Weights of a small mixture-of-experts language model, trained from scratch on English Wikipedia.
Size: width 448, vocabulary 4096, 32.2M parameters.
Below are experts of layer 4 (counted from 0) of a mixture-of-experts language model. Rows are named gate (a neuron's input weights, with its number), up (a neuron's input weights, with its number), down (a neuron's output weights, with its number) and show model dimensions 384-447. Each number is 128 + 24 x the weight over its row's rms, rounded and kept within 0 to 255.
Before each expert's rows: a language model's description of what the expert responds to; "gets" lists some tokens that make up at least twice as much of what it gets as of all text. This comes from a sample of Wikipedia text that the model never trained on. Tokens count by the router's weight.

# expert 10
Description: Infobox and list structure
gets: " |", "-", "|", "C", "A", " I"
gate0 [117 141 155 138 151 124 189 125 147 161 130 152 139 118 131 121 103 147 174 150 137 123 176 179 155  99 148 158 141 105  90 161 162  95 133 145 148 113 129 133 167 138 126  90 136 146 147 111 145 133 126 164 110 135  94 131 137 123 139 129 136 188 103 135]
up0 [136 149 128 103 169 136 169 100 100 128 157 157 136 141 136 177 138  96 137 143 126 168 173 124 116 137 129 135 152 162 107 159 136  95 102 129  76 128 131 142 152 155 147  99 146 120 125 142  81 112 165 136 109 121 113  77 113 111 114 138 127 136 175 182]
down0 [171 130 169 146 153 163 143 103 145 141 102 181 167 157 156 121 159 163 161 127 115 170 137 150 146 120 151 143 136 145  88 131 175 107 111 109 117 128 137 140 117 136 165 148 168 125 185 111 155 101 131 150  92 150 144 131 152 113 138 105 126 135 151 130]
gate1 [111 132 113 101 132 138 143 143 134 152 127 114  99 127 132 149 142 107 143 128 144 101 152 136 130 121  81 122 104 121 158  99 169 168 141 153 125 119 117 142 173  99 108 147 131 119 112 151 123 171 168 182 171 152 114 134 197 114 105 121 161 138 117 113]
up1 [125 152 136 161 128 172 118 104 106 126 119 124 153 152 128  69 128 141 134 143 140 128 126 112 129 113 157 136 119 165  80 141 115  94 149 118 130 109 148 116 135 147  91 110 146 127 106 148  99 159 120  97 136 115  99 124 126 135 148 127 109 150 108 160]
down1 [141 155  79 114 162 132 141 111 120 146  90 117 166 107 144 173 133 142  92  97 143 119  70 140  95 167  89 143 100 151 178 106 126 141  84 130 135 119 131 121 151  83 104 147  74 122 160 119 132 101 145 161  90 117 127  90 198 131 139 142 152 151 134 140]
gate2 [121 114  96 130 123 104 159 109 122 152 134 142  85 142 139 129 129 149 149 147 163 155 142 145 143 108 145 129 144 138 104 145 166 107 117  96 119 127 111 127  99 148 101 121 140 170 118 153 105 135 121 155 158  88 140  94 130 135 129 103  75 151  81 108]
up2 [123 100  73 103 132 139 132 121 146 136 163 146 103  79 125 116 134 127 119 161 121 138 126 136 136 145 114 152 162 143 128 145 151 118 111 142 108 129 120 119 104 126 107 140 127 111 119 133 171  99 153  91 122 103  98 127 156 117 145 108  99 117 115 162]
down2 [101 130 120 115 116 122 119 149 163 143 140 118 111 145 102 141 123  64 136 102 120 119 107 148 162 126 151 107 144 113 141 161 138 131 137 116 117 111 119 163 136 103 152 135 140 183 129 144 124 147 140 126 130 124 146 142 121 140 154 162 116 125 128 115]
gate3 [129 112 151 164  99 142 174  95 132 107 131 160 123 145 127 158 120 111  83 117  77 143 127  81 134 121 113 127 129 118 108 123 151  83 134 109 165 154 142 142 180 142 177 164  73 153 142 132 115 129 109 149 130 107 112 129 106 102 124 106 137 126 157  85]
up3 [145  94 115 106  73 175 181 119 127 131 146 106 133 143 104 154 138  70 106 135 108 148 147 109 126 136 108 138 105  91 166 134  99 121 137 167 130 115 147 111 125 113 168 165 166 123 111  90 118 149 175 115 153 149 165  81 105 114 179 133 101 123 117 142]
down3 [133 176 120 104  73  84 132 164 103 101  94 114 178 101 141  99 130 109 126 147 156 103 158 131 121  98 113 112 127 138 166 122  99 158 147 112 120 146 184  99  94 133 101 116 125 137 119 139 118 125 169  73 133 137 140 143 140 138 103 120  88  98 113 135]
gate4 [137 136 138 129 129 164 104 156 121 119 155 136 126 154 145 171 106 114 131 144 140 138 113 143 128 147 175  88  76  86 144  94 146 100 140 156  72 122 129 148 168 138 140 126 152 127  90 103 105 123  88 129  95 135 160 121 132 105 113 123 105  99 110 165]
up4 [108  94 164 148 121  83  88 109 192  87 128 139 140 107 136 114 128 154 121 135 106  92 145 118 146 156 110 158 160 121  98 134 141 161 147 163 163 159 133 106 100 153 148 144  94 157 110 110 114 104 127  57 180  97 179 172 128 129 127 126 122 123 115  72]
down4 [168  68  98 124 138 136 131 115 152 165 149 125 107 101 147 106  95 168 138  99 130 154 131 127 124 140 140 152 189 120 154 106  89 113 148  95 117 145 157  97 139 125 106 129 122 156 155 112 156 106 137 137 193  94 108 156 102 118 123 128 120 155 101 119]
gate5 [155 101 146 152 100 111 125 171 159 114 127 128 134 137 105 109 117 154 121 132 152 141 146 121 100 120 160 111 135 137  86 135  86 113 118 117 158 142 138 124  53  71 137 130  96  79 155 136 140 132 114 120 119 132 145 145 153 125 163 165 153 127 128 116]
up5 [163 139  65  92 104 100 128 133 133 144 122  87 167 145 125  95  82 119  68 144  84 132 125 127 143 148 109 103 117 118 124 137 109 143 137 122  98 122 126 102 146 148  92 125 117 135 139 128 143 113 130 136  93 139  99 151 135 120 134 118 153 128 137 140]
down5 [121 141 125 158 120 152 112 117 124  83 121 167 111  99  95 101 138 158 132 116 163 102 158 116 131 152 112 102 140 171 111 132  86 126  94 129 169 139  80 133 102  95 163 141 128 113 116 132 140 148 110 129 169 163 122 134 128  81 165 150 157 164 173 105]
gate6 [182 122 104 151 124 100 121 100 140  93 107 116 155 142 128 123 142 176 110 103 116 114 105 126 100  97 118 111 155  97 151 149 132 122 162 150 114 129  92 157 111 162 142 115 156 140 141 144 114 134 103 174 122 158 120 120 113 138 143 171 115 166 175 127]
up6 [112 175 132 135 140 138 107  89 154 114 142 108 169  92 107 103 203  91 135  88 126  92 134 107 110 137 131 167 178 101 168  60 138 152 148 152  90 105 100 140 142 140 140 124 139 122 101 129 125 142 160 152 143 102  95 112 133 133 122 127 104 171 136 153]
down6 [ 98 102 152 114 159 120 127 147  68 150 141 115 129 149 148 188 124 137 137 143 134 106 117  84 139 123 141 138  89 126 133 130 130 148 137 158 139 150 156 164  91 111 106 157 148 152 118 101 132  92 110 131  98 115 165 148 140 161 143 146 151  59  70 139]
gate7 [128 120 149 126  95 142  94 139 143 139 127  91 134 162 196 115 128 101 122 165  71 128 153 104 100 127 160 112 114 120 120 100 156 150 155 138 137 138 121 143 158 153 137 139 111 145  99 187 185 139 108  98 170 109 136 125 131  98 102 137 148 107  67 162]
up7 [129 126 158 134 169 142 114 180 174 162  83 112 125 137 118 165 125 115 141 134 133 159 116  99 141 152 165  92  84 129 117 107 170 114 121 116 106 118 124 140 154 129  90 147 127 150  96 112 122 123 122 141 145 105 128 146 120 141 132 146  86 102 152 131]
down7 [153 147 136 115 100 112 152 143 150  95 125 141 108 109 112 110 177 122 106 101 147 103 160 176 126 125 110 139 121 122 175 110 144 100 118 134 137 133 140 149 113 147 143 124 112 156 149 103 108 164 151 109  93 178 122 144 142 155 115  93 126 187 139 151]
gate8 [135 111 113 105 130 167 119 148 112 131 124 110 139 146 150 124 155 152 159 109 164 147  78 121 126  89 112 127 138 157 126 154 116 109 133 135 107 129  91 150 121 170 176 146 130 138 137 105 131 145 124 142 146 155  78 139 132 145 120 110 140 136 150 112]
up8 [116 136  87 143 170 116 144 144 116 162  93 144 149 118 119 124 111 116 115 116 143 112 131 132 140 185  81 119 133 108 126 105 107 119 138  77 121 149 148 159 136 128 123 163 146 100 158 100 133 117 128  87 129 183 129 117 106 118 115 130  96  87 131 152]
down8 [131 111  95 131 104 131  88 130 163 140 122 112 118 149 162 109 137 124 134 127  98 106 123 140 149 107 143 134 136 144 105 124 154 127 126  80 126 175 141 151 138 160 137 174 123  84  85 117 112 132 136 125 134 170 114 127 148 140 156 159  83  54 143 110]
gate9 [103 118 132 141 119 126 155 125 130 137 120 121 115  89 145  86 116  99 101 139 124 178 130 163 117 135  74 131 112 179 144 125 138 119 134  92 186 159 126 139  94 148 140 117 124 108 124 106  75 125 154 113 120 123 112 126 147  85 122 141 164 145 122 155]
up9 [156 134 108 137  85  86 145  82 155 118 167 144  92 172 163 154  88 149 124 137 151 155 129 154 175 127 133 101  75 110 152 118  93 163 114 127 142 150 133  90 112 101 145 121  92  54 135 122 118 136 107 151 105 126 105 182 104 122 126 152 134 126 130 115]
down9 [148 142 119 155 154  83 107  94  74 110 124 127 132 176 116 118 167  99 114 145 146 117 108 114 133  80  86 119 120 171 149  99 114 169 111 160 111 107 126 114 111 119 149  97 132 114  94 117 152 106 105 145 112 139 122 140 150 109 149 132 171 140 134 145]
gate10 [148 142  83 139 152 104 114 124 157 151 122  98 109 122 142 107 145 162 122 118 125 122 120 124 146 130 103 159 144 156 110 149 172 149 118 144 142 115 109 142 142 148 124 165 127  91 138 107 132 115 146 122 130 155  96 180 195  81 125 146 125 141 116 107]
up10 [104 160 109 101 101 149 125 136 140 162 145 149 140 128 156  94 154 131 204 120  75 141 111 109 144 130 128 126 142 161 149 100  95 156 156 133 141 123 159 105 143 128 144  61  95 141 114 190 150 122 152 126 104 118 133 114 132 107 118  90 189 139 133 191]
down10 [150 188 155 112 144 164 129 165 122 107 160 119 131 109 129 131 120 133 112 115 105 128  78 153 145 139 105 127 137 162 110 150 128 124 118 100 128 109 142 119  68 122 101 133  97 114 162 129 119 133 126 117 100 148 151 135 161 123 146 141 123 132  93 135]
gate11 [137 136 136 118 145 104 113 169 154 137 158 110 146 115 120 121 106 105 171 168 161 147 118 156 136 121 109 122 136 118 157 139 106 156 106 147 167 129  94 138 134 104 142 142 142 105 136 144 111 120  85 130  96 130 166 159 126 143  93 172  85 101 134 131]
up11 [155 177 140 139 140 142 101  69 141 130 101 141 110 133  97 104 133 133  85 154 142 142 119  90 116 150 140 160 103 128 116 135 165 117 137 110 156 141 125 159 128 155 144 153 149 139 112  95 117 128 176 148  94 129 117 106 111 140 132 188 146 115  87 121]
down11 [151 101 153 111 135 109 115 166 129  87 131 139 135 148 116 123 157 101 159 113 105 136 117 129 131 137 109 134  96 157 139 130 140 141 121 138 163 125 162 106  90 159 139 123 133 117 128 176 110  92 155 137 149 127 125 132 100 150  71  98 134 150 136 117]
gate12 [133 126 107 121 149 136 133 138 138 141  54 106 130  98 125 156 152 138 146 149 113 151 112 144 133 201 112 144 136 156 116  94 126 147 132 152 120 120 180 196 124 114  93 133 101 147 138 102 142  68  94 112  99  97 169 175 101  88 144 151 139 107  98 142]
up12 [132 130  98 139 131 104 119 147 130 128 151 145  95  78 140 148 157 109 123 127 167 149 164  91 131 116 135 105 130 109 143 121 125 128 152 149 119 139 165  57 119 106 111 111  85 177 133 107 168 128 164 127 128 106 149 104 141 105 157 146 115 138 102 127]
down12 [109 142 128 114  86 115 125 104 136 107 103 176 150  73  76 136 115 133 119 135 115  64 141 145 141 147  97 157 122 141 121 113 102  91 128 135 138 125 111 121 139  98 114 142 117 127 169 114 150 177  96 132 171 151  81 145 106 157 148 114 128 196 145 169]
gate13 [108 128  87 143 136 132 123 125 127 106 123 170 175  76  87 164 127 117 139 117  94 144 116 188 135 127 152 125 174 121 117 103  98 134 198 142 139 132 142 143 127 160 133 117  85 123 134 107 152 121 136 126 101 141  90 160 142 109 145 145 143 129  93 150]
up13 [115 101 140  95 122 143 138  95 107 127 140 127 103 126 126  87  88 155 155 170  80 119 140 110 169 133 120 159 130 110 141 124 150 130 162 195 156 127 158 114 162 140 135 111 113 120 108 171 126 135 140 123 140 116 181 133 148 106 131 142 108 151  71 122]
down13 [145 129  68 157 168 109 122  91 123 167 107 143 171 124 125 115 151 129 160 145 101  97 115 109 130 148 145 123  90 162 123 150  85 117 159 122 135 116 132 134 136 142 158 137 156 120 141 130 139 142 153 134 168 126 113  80 110 122 136 123 175 135 109  87]
gate14 [136 135 160  98 118 125  95 106 104 102 135 182 114 132  98 120 121 201 147 105 128 149  87 132 115 160 114 148 112 126 148 135 160 123 162 151 178 105 107 151  94 154 112 143 143  73 139 103 124 140 114 140 116 147 106 155 151 104 125 110 120 140 121 124]
up14 [ 82 151 115 118 132 188 174 115 139 138 117 139 152 144 125 123 167 134 144 117 125 131 123 120 143 113 110 159 129 133  77 120 115 159 119 182 180 108 123 139 157 159 123  72 105 133 154  93  95 190  98 133 123 123 123 179  90 115 113 131 164 137 147 141]
down14 [145 149 104  91 134 115 108 133 127 137 125 135 164 117 113 126 107 158 139 108 142 175 163 171 128 145 129 104 124 133 155 135 133 122  95 142 111 136 116 110 177 103 101 146 147  96 155 128  94 113 108 164  91  71 106 189 137 149 158 117 112 109  99 135]
gate15 [164 115 125 109 104 128  92 140 169 125 132  92  87 125 107 119 144 131 104 111 124  79 107 113 142  96 144 131 118 122 116 103 151 146 186 140  89 112 133 135 156 166 133 114 137 121 119 110 128  85 142 108 117 131 112 127 127 166 150 145 126 158 167 132]
up15 [146 103 104 118 123 132 136 138 145 140 119  90 114 156 162 144 169  93 122 161  94  80 123 125 128 121 138 133 100 151 104 109  97 131 150 159 138 161 128  98 157 158 122 106  88 149 152  82 157 107 117 141 118  98 107 148 162  89 106 162 161 149 146  95]
down15 [162 128 176 103  85 124 143 106 141 117 111 125 157 109 131 127 122 140 155 127 143 142 168  95 111 117 114 107 113 142 128 124 149 114 143 100  86 117 151 132 119  94 115 134 163 152 101 147 167 143 154 129 131 129 161 109 153 111 142 117  94 144 124 137]
gate16 [110 146 135  89 116 116  92 185 167 163 126 134  87 119 144 144 163 137 138 108 148 149 172 115  99  99 127 114 164 147 153 166 122 140 125 133 125 144 152 129 165 144 113 131 124 108 135 136 120 117  98 148 135 126 155 115 143 126 160 153 120 100 126 132]
up16 [132 151 150 133 126 135  83 133 132 107 160 136 106 142 143 133 148 104 147 136 143 146 141 116  99 133 119 127 134 116 138 122  93 109 126 113 119  71  87  95 127 127 123  89  89 128 131 184 166 171 152 122 131 120 154 139  91 111 137 129 168 117 128 146]
down16 [129 140 120 182 118  71 148 164 118 113 130 123 127 113 145 135  94 163 128 119 135 135 110 117 137 134 133 110 116 129 113 172 158 126 118 131 138 157 107 150 161 137 143 112 155 156 164 122 145 106 114 170 158 138 140 132 146  82 122 115 143 211 140 131]
gate17 [119 143 125 139  96 143 106  89 113 120 102 121 125 152 178 136 115 155 156 103 131 110 167 165 120 130 131 164 125 118 107 138 150 174 107 127 143  75 155  95 100 132 113 155 104 124 111 159 170 122 121 169 105  80 101 151 169 129 106 154  91 132 118 146]
up17 [100 115 137 120 150 157 114 166 126 122 163 171 143  97 107 104 186 119 134 183 116 151 156  96 134 136 131 101  91  99  93 135 145 115 170 120 124 151 114 139 124 144 105 153 134 114 170 146 103  93 149  99 108 124 156 104 129 115 129  80 118 140 146 149]
down17 [188 129 113 145 156  71 100 138 107 109 126 172 112 103 141 128 122 187 139 151 142 143 139 140 164 124 110 134 176 122 134 125 114 136 117 132 134 119 132 139 134 118 107 125 118 117  75 136 142 133 154 156 155 101 120 144 158 124 187 180  93 116  86 142]
gate18 [153 139 150 146  82 128 154 146 157 146 137 145 135 143 158 132 134 144 164 131 153 123 125 136 113  80 126 140 125 151 161 140 144 141 166 134  96 130 181 136 116 140 121 164 183  91 137 181 114 162 158 161 112 103 128 125 176  77 133 129  82 143 114 142]
up18 [ 94 161 165 139 147 133 107  98 128 116 103  99 113  97 111 149 171 146 138 135 120 108 191  79 100 120 125 141 115 140 134 145 124 129 124 152  75 102 133 121  98 120  79 158 145 148  72 126 135 116 140 183 147 144 109  84 137 136 116 128 138 121 112 180]
down18 [118 119 141 117 166 141 143 155 128 109 159 134 136 138 122 140 140  80 100 141 135 120 118 132 153 152 109  98 138 135 161 166 124 102 128 116 119 107 121 114 130 135 136 103 118 145 108 104 158 111 113 143 127 104 169  86 121 149 138 111 124  92 152 107]
gate19 [151  91 140  88 130 158 100 139  97  87 145 116 137  90 102 146 125 130 145 190 149 141 105 148 130 136 116 141 138 130  90 157 173  89 138 102 117 136 120 134 162  78 159 124 146 136 138 113 103 122 149 104 141 152 153 160 163 155 100 107 125 110  62 130]
up19 [ 70 134 117 160 152 112 155 173 114 143 115 105 130 119 170  86  70 174 106 114 100  80  83 118 149 140 142 102 139 143 152 119 117 136 143 109 108 129 139 100 120 130 132 124  97 155 167 195 150 126 179  90 147 130 108 116 119 101  97 141 124 146 145 124]
down19 [102 146 109 124 139 147  98 115 157 123 132 133 139 123 160 141  97 120 114 125 124 148 106 116 119 148 135  84 149 142 128 154 136 103 159  72 124 137 124 139  92 135 128 102 130 138 108  95  69 132 110 121 128 105 131 106 127 131 145 131 121 142 204 147]
gate20 [155  94 124 114 124 102 161 122 119 129 123 164 123 112 189 138 181 115 137 112 163 157  93  86 120  87 154 122 104 121 163 124 152 106 174  88 140 102 112 130  94 131 156  97 144 129 146 115 158 141 162 123 153 149 119 102  89 111 126 128 132 155 150 121]
up20 [132 136 103 102  82 124 148 132 123 207  96 143 151  88 113 127 119  95  99 142  98 144 186 119 112 131 105 141 100 112 137 102 146 116 142 106 117 122 157 184  92 167 140 107 139 154 134 123 137 144 106 131 125  82 169 102 126 109 121  99 158 115 113 142]
down20 [108 154 104 130 169 141 131 111 113 117 138 170 108 123 111 158  85  81  99 125 157 159 151  70 141 143 108 113 135 128 118 155 105 115 100 107 159 165 119 133 151 157 182 117 154  73  92 147 110  96 116 142 119 151 120 152 133 123 135 121 151  79 131 121]
gate21 [119 110 118 165 128 132  98 127 170 103 132 132 114 102 124 158 126 139  95 133 150 129 136 137 125 162 121 131 132  69 101 113 142 143 143 151 132 168 152 184  81 132 113 153 141 116 120 149 150 104 120 138 105  90 144  94  85  90 145 124  91 112 106 139]
up21 [157 158 161 150 121  85 155 143 144 121  97 153 120 164  79 146 103 124 172 110 170 127 126 173 143 115 131 163 111 125 121 136 108  91 137  91 148 176 133 103 106 144 107  97 143 111 144 121 135 139 156 123 128 153 118 101 135 137 109 164 135 162 120 151]
down21 [108 125 118 144 144 163 146 117 164 175 127 135 106 134 115 151 132 136  92 137 104 117 109 145 140 120 129 121 103  51 126 142 152 132 106 159 115 119  85 186 118  86 134 162 152 130 140 145 133 144 116 150 113 121 134 165 165 145 148 123 119 179 106 222]
gate22 [ 51 133 122  90 130 103 150  98 134  82  66 127 138 141 157  85 146 134 126 138 125 103 134 134 106 153 119 155 110 143 123 138 201 134 167  84 151 118 134  91 124 159 171 118  93 109 114 106 165 164 116  82 136 138 123 106  95 177 161 165 140 137 118 114]
up22 [119 137 148 116 119 112 131 105 164  99 139 162 120 125 126 164 140 154 166 117 100 174 127 149 136 125 110 112 140 153 158 135  89 146 135 151  95 149  90 123 134 109 129 140 121 123 131 139 148 116 125 168 131 113 107 152 127 136 124 105 123 114 115  92]
down22 [111 123 142 108 123 146 116 168  81 107 124 155 142 133 127 113 164 106 125 149 126 141 146 147 127 144 112 127 133  81 100  88 114 113 125 159 127 140 134 132 103 138 180 143 117 152 126 121 123 166  91 107 103 108 136  91 193 111 105 155 125 150 111 136]
gate23 [119 137  99 124 123 114 128 129 143 138 154 136 138 123 165  77 108 136 132  82 131 122 117 152 111 148 137 107 110 150 104 149 131 185 110 134 163 126  87 121 111  87 126 118 134 148 142  92 127 115  97  59 100 115 121 137 113 143 151 140 180 125 158 136]
up23 [144 148 180 113  80 126 171 112 125 132 119 151  96 124 102  82  99 165 124 153 127 143 115  89 136 116 135 120 132 124 116 139 105 129 107 152 162 169 118 147 105  75 132 111 159 134 127  95  79 138 138 115 100 136  60 144  80 171 119 154 129 105 142 128]
down23 [151 130  99 154 141 123 139 120 109 118 167 134 116 106 100 175 119 122  83 107 118 108  84  96 111 136 119 131 162 129 134 111 104 123 146 139 134 151 166 101 115 150 165 132 105 123 104 123 159 108 148 131 144 128  92 149 105 103 158 142 128  96 169 115]
gate24 [120 100 133 121 133 112 119 157 124 116 139 149 159 124 118 125 157 158 146 134  97 130 134 163 140 132 132 124  98 123 124 106 119 103 123  69 122 120 143 132 124 102 125 128 125  70 119 138 186 130 109 142 128  88 142  81 120 137 121 110 105 124 147 155]
up24 [157 122 141 120 125  96 185 122 107 162 154 133 154 181 149 123 134 165 145  92 130 125 136 125 104  94 147 148 156 112 140 119 119 109  87 160 123  80 102 160 167  99 143 106 129 134 123 114 122  95  79 151  66 172 131 116  98 154 120 157 143 122 145  79]
down24 [156 160 116 162 142 138 123 127 163 103  69 130 104 160 132 107 128 145 148 147 133 148 108 114 124 133 114 163 122 145 159 171 143 101 126  93 138 124 154 153 146 120 102 113 153 139  76 110 117 141 106 151 156 113 119 111 124 129 111 135  90 110 141 131]
gate25 [ 97 115 169 148 158 117  96 113 106 109 155 117 146  87  96 120 159 125 122 119 167 111 157 117 126 147 105 126 152 160 141 127 125 157 116 143 137 122 137 139 107 117 157 106 159 126 110 117 142 145 159 143 147 125 107  59 125 147 148  96 115 114 127 122]
up25 [119 112 137 158 168 108 165 132 112 140 143 109 123 115  95 101 104 123 136 124 117  94 137 108 113 102  83  94 137 134 125 125 124 137 118 123 154 141 114 144 146 156 147 108 198 136 115 141 111 123 120 145 145 149 118 124 181 143 150 119 145 127 118 148]
down25 [150 154 171 128 113 140 141 132 135  86 141 107  90  72 115 152  78 183 105 124 117 115 186 128 136 134 122 100 137  86 149 139 135 116 123  92 143 103 155 132 142 106 116 114 131 128  64 104 152 171 125 135 107 126 155  97 141 135 110  97  90 129 146 124]
gate26 [119 172 100 156 126 109 131 122 135 138 131 122 136 145 140 120 152 130 139  79 104 151  92 121 168 154 163  81 124 148 113 137 143 122 179 109  81 173  71 104  77 142 130 136 127 130 149 112 123 124  97 128 124 147 110 106 168 132 134 138 167 125 139 150]
up26 [117 110 125 113 139  92 133 121 131  89 103 126 111  72  98  89  82 145  89 165 103 166 125 135 119 149 135 118 131 124 108 107 132 132 138  88 165 137 119 176 111 127 176 154 137  98 132  98 135  85 132 136 130 122  93 106 126 140 108 116 114 107 127 119]
down26 [105 116 164 141 130 135 120 134 183  90 113 151 125 172 152 135 152 145 156 124 125 124 115 165 147 122 167 125 141 146 128 122 163 155  90 115 138 135 133 119 153 160 146 101 154 116 101 133 120 129 137 116 102 151  83  99 109 115 128 108  95  46 135  97]
gate27 [160 124 140 159 136  94 116  98 134 113 115 159  87 131 129 138 121 119  96 148 148 110 156 143 115 144  96 145 141 141 104 112 121 177 126 101 151 132 174 111 160  84 107 162 161 127 133  64 124 136 105 105 113 158 168 142 110 134 162 126 138 110 174 134]
up27 [171 123 139 116 116 118 130 108 131  98 154 157 158 100 137 152 152 138  93 131 135 127  84 142 142 123 153  87 117 131 119 112  78 120 105 126 112 122 167 137 151 149 131 106 112 106 135 145 136  90 142 113 164 141 157 149 118 110 140 151 107 128 171 107]
down27 [121 113 129 122 116 141 134 153  90 116 128 118 128 166 157 145 129 138 160 154 130 145 113 128 113 134 127 179 133 142 150  88 146 115 123 137 125 126 166 108 119 139 151 125  95 136 179 104 128 128 121 127 148 104 151 116 143 168 119 120 147 145  97 140]
gate28 [144 126 111 142 136 136 147 105  93 140 148 169  81 138 100 133 130 170  89 110 126 125  86 126 105 127 133 128 171  81 188 116 136 114 145 131 138 148  94 121 117 132 153 114 138 126 167 157 113 134 110  91 152 123  92 157 147 134  92  96 127 150 116 128]
up28 [ 91 124 173 111 114  84 136 125 155 103 126 142 121 124 100  78 140  85 161 123 156 135 113 154 151 128 123 131 111 122 150 164 103 127  98 133 160 131 134  73  80  96 109 109  97 151 133 111 162 144 122 163 138 130 102 160 113 134 131 155 127 125 161 143]
down28 [131 125 102 124 118 123 126 145 114 159 128 130 115 127 137 131 146 158 119 136 127 129 133 127 119 131 124 107  50 134 137 141 146 124 158 160 105 112 109 111 100 106 109 152 110 161 115 111  97 112 133  64 101 134 165 185  76 125 161 146 113 154 144 103]
gate29 [137 148  95 146 166 114  70 156 144 127 120 139 128 116  83 147 125 115 108 124 122 128 144 145 154 170 146 130 130 127  91 137 128 128 135 154 156  97 119  95 141 163 120 116 152 126 147  75  93 133 117 123 120 140 115 135 136  73 137 161 130  86 134 158]
up29 [109 142 146 109 154 149 144 136 109 111 140 124 125 134 141 112  99 112 120 133 131 175 186 157 132 120  95 140 125 114 102 129 181  63 145 121 154 144 114 122 116  60 161 148 141 101 120 126 147 132 123 109 126 134 122  95 171 100 134 160 133 132  83 128]
down29 [135 123 153 104  78 135 105 125 140 110 147 119 139 130 100  97 108 120 117 130 127 138 102 157 101 159 109 122 102 132 113 142  83 143 133 132 135 163 125  93 147 124 124 164  71 123 106 120 134 123 154 113 124 113 115 159  94 103 143 139 114 109 139  74]
gate30 [126 154 130 100  95 124 161 149 142 164 120 140 131 131 162 152 138 118  75 147 113 115 111 112 162 126  88 157  95 133 155 132 133 168 124  71 115 135 149 145 146 122 184 105 161  59 161 120 123 110 157  84 152 134 135 117 135 105 130 155 114 170 127 120]
up30 [140 110 130 166  99  96 116 129 109 110 122 178 132 190 149 123 140 144 131 160 152 138 130 135 116 140 131 132 118 106  82  98 151 115 139 103 137 133 119 108  94 119 178 115 144 136 186 118 119 117 151 101 152 123 150 103 132 120 105 176 146 140 140 122]
down30 [149 115 143 111 122 170 166 125 186 147 141 128 119 126 113 155 121 106 129 128 129 129 111 139 115 145 104 162  96 142 125 139 150  75 104 126 131 135 150 100 138 158 127 128 127 127  79 112 147 135 165 162 168 145 132 135  63 169 103 127 118 113 148 151]
gate31 [139 171 127 119 102 157 129 160  80 160 128 135 113 179 136 121 137 116 118 191 140 143 153 166 115  75 158 119  94 110 141 141 114 181 168 158 131 152 134  96 141  87 152 114 153 129 150 129 128 134 126 126 151 106 140  94 153 131 126 109 162 109 154 147]
up31 [144 113  99  98 108 105 150 138 131  85 122 163 145 109 126 171  97 152 110 140 158 119 160 140 117 124 157 117 134 149 132 135 129 113 149  97 105 106 159 125 145 132  87 141 132 132 141 106  93 149 160  81 112 152 143 147 141 104 114 156  96  79 124 130]
down31 [111 120 148 121 120 157 123 120 114  82 110 109 128 121 132 119 117 159 158 158 139  99 129 141  83 130  87 161 118 118 140 122  90 119 134 126 136  83 126 167 152 149 113 147 103 129  71 151 119  93 117 115 128 135  86 169 132 143 117  95  81  99 102 159]
gate32 [139  96 136 114 111 109 120 109 137 160 133 174 136 132  94  91 146  91 133  99  96  75 113 124 155 138 132 108 120 182 140 140 119 154 108 128 102 117  98 170 121 168 159 185 155 152  95 118 138 116 122  93 123  55 135 102 106 118 104 142 145  76 135 147]
up32 [119 160 105 175 149  67 171 185 113 137 152 142 109 122 116  82 132 142 119 131 150 182 132 179 119 105 204  95 179 174 113 133 127 135 108 135 130 120 163 151 116  75 159 151 128 120 148 109 104 138  92 125 165 117 159  84 136 109 113 124  93 140 134 166]
down32 [172 168 125 172 100  77 123 114 165 103 109 132 109 153 113 119  97 142 170 133 102 108 121 125 120 177 136 117 118 144 128 127 128 123 164 132 118 130 131 100 117 133  96 152 118 137  94 164  72 108 174 112 137  92  96 132 115 103 133 117 117 168 167 115]
gate33 [ 87 124 132 138 118 116 127  98 154 155 157 151 128 142 121 126 142 138 137 110 107  84 126 132 128 161 159  85 153 169  99 176 101 172  87 131 158  96 131 156 128 173 112 127 141 147 140 119 118 116  95 132 107 122 106 131 100 150 114 137 122  87 145 101]
up33 [137 128 137 113 129 104 129 113 151 143 131 154 139 164  80 177 114 110 163 116  92 127 136 120 149 115 112 122  96 111 119 138 111 125 118 116 149 112 117 113 107  98 132  87 135  98 115 141 126 128  85  88 101 102 114 148 136 149 130 105 157  90 158 144]
down33 [141 142 101 114 168 140 132 107 122 139 136 124 128 112  90 139  84 120 129 103 112 125 107  97 156 101 112 154 130 140 138 146 110 131 132 144 136 147 135 146 129 131 153 178 111 121  94 134 122 118 133 165 120  94 100 127 125 104 152 141 135 115 118 106]
gate34 [156 133 136  76 149 127 142 108 109 125 152 119 124 139  88  77 157 122 147  98  66 149  86 100 151 165  80 104 103 117 147 178 126 125 107 190 114 175  92  94 111 152 122  94 131 109 149 173 150 127 114 115 135 155 112 129 110 126 117 110 154 138 114 121]
up34 [ 91 129 125 131 121 164 161 112 117  79 130 128 110 135 138  76 168 128 129 147 122 134 153  83 165  95 140 148 102 123 112 110 124 179 125 126 146 102 106 129 110 124 155 120 128 139 122 110 163 148 132 139 155 145 118 113 138 131 130 112 164 156 143 122]
down34 [112 119 114 155 119 159 144 175 129 115 161 112 118  89 130 112  90 114 135 127 113 151 148 162 169 112 109 107 113 133 129  96 139  88 129 114 121 139 132 139 140 139 116 145 141 118 119 135 135 138 113  83 116 125 148 122 132 171 109 133 101 127 142  78]
gate35 [146 107 149 117  89 161 133  83 160 169 158  92 125 180 129 128 147 133 135 105 134 148 119 122 127 151 147 122 185 122 120 152 122 139 146 137 136 116 104 127 137 141 127 102  90 156 132 113 142 121 126 103 131 123 174 140 123 137  63 134 160 128 127 153]
up35 [139 132  99 133 130 127 116 146 155  88 113 115 113  67 103 119 146 133 125 121  99  89 107 125 138 153 135 156 119 125 132 108 131 124 121 145 145 140 165 106 123 148 151 106  96 148 149 141 144 135 173 168 195 120 108 132 154 117 144  72 134 132 106 108]
down35 [116 120 109 124  94 118 133 101 158 163 132 145 142 128 170 103 154 125  93 111 116  88 145 142 100 135 130 104  82 109 135 138  90 129  96 105 138 127 132  99 141 132 115 137 161 128  90 138 131 162  88 111 102 106 124 136 125  79 109 108 148 104 175 142]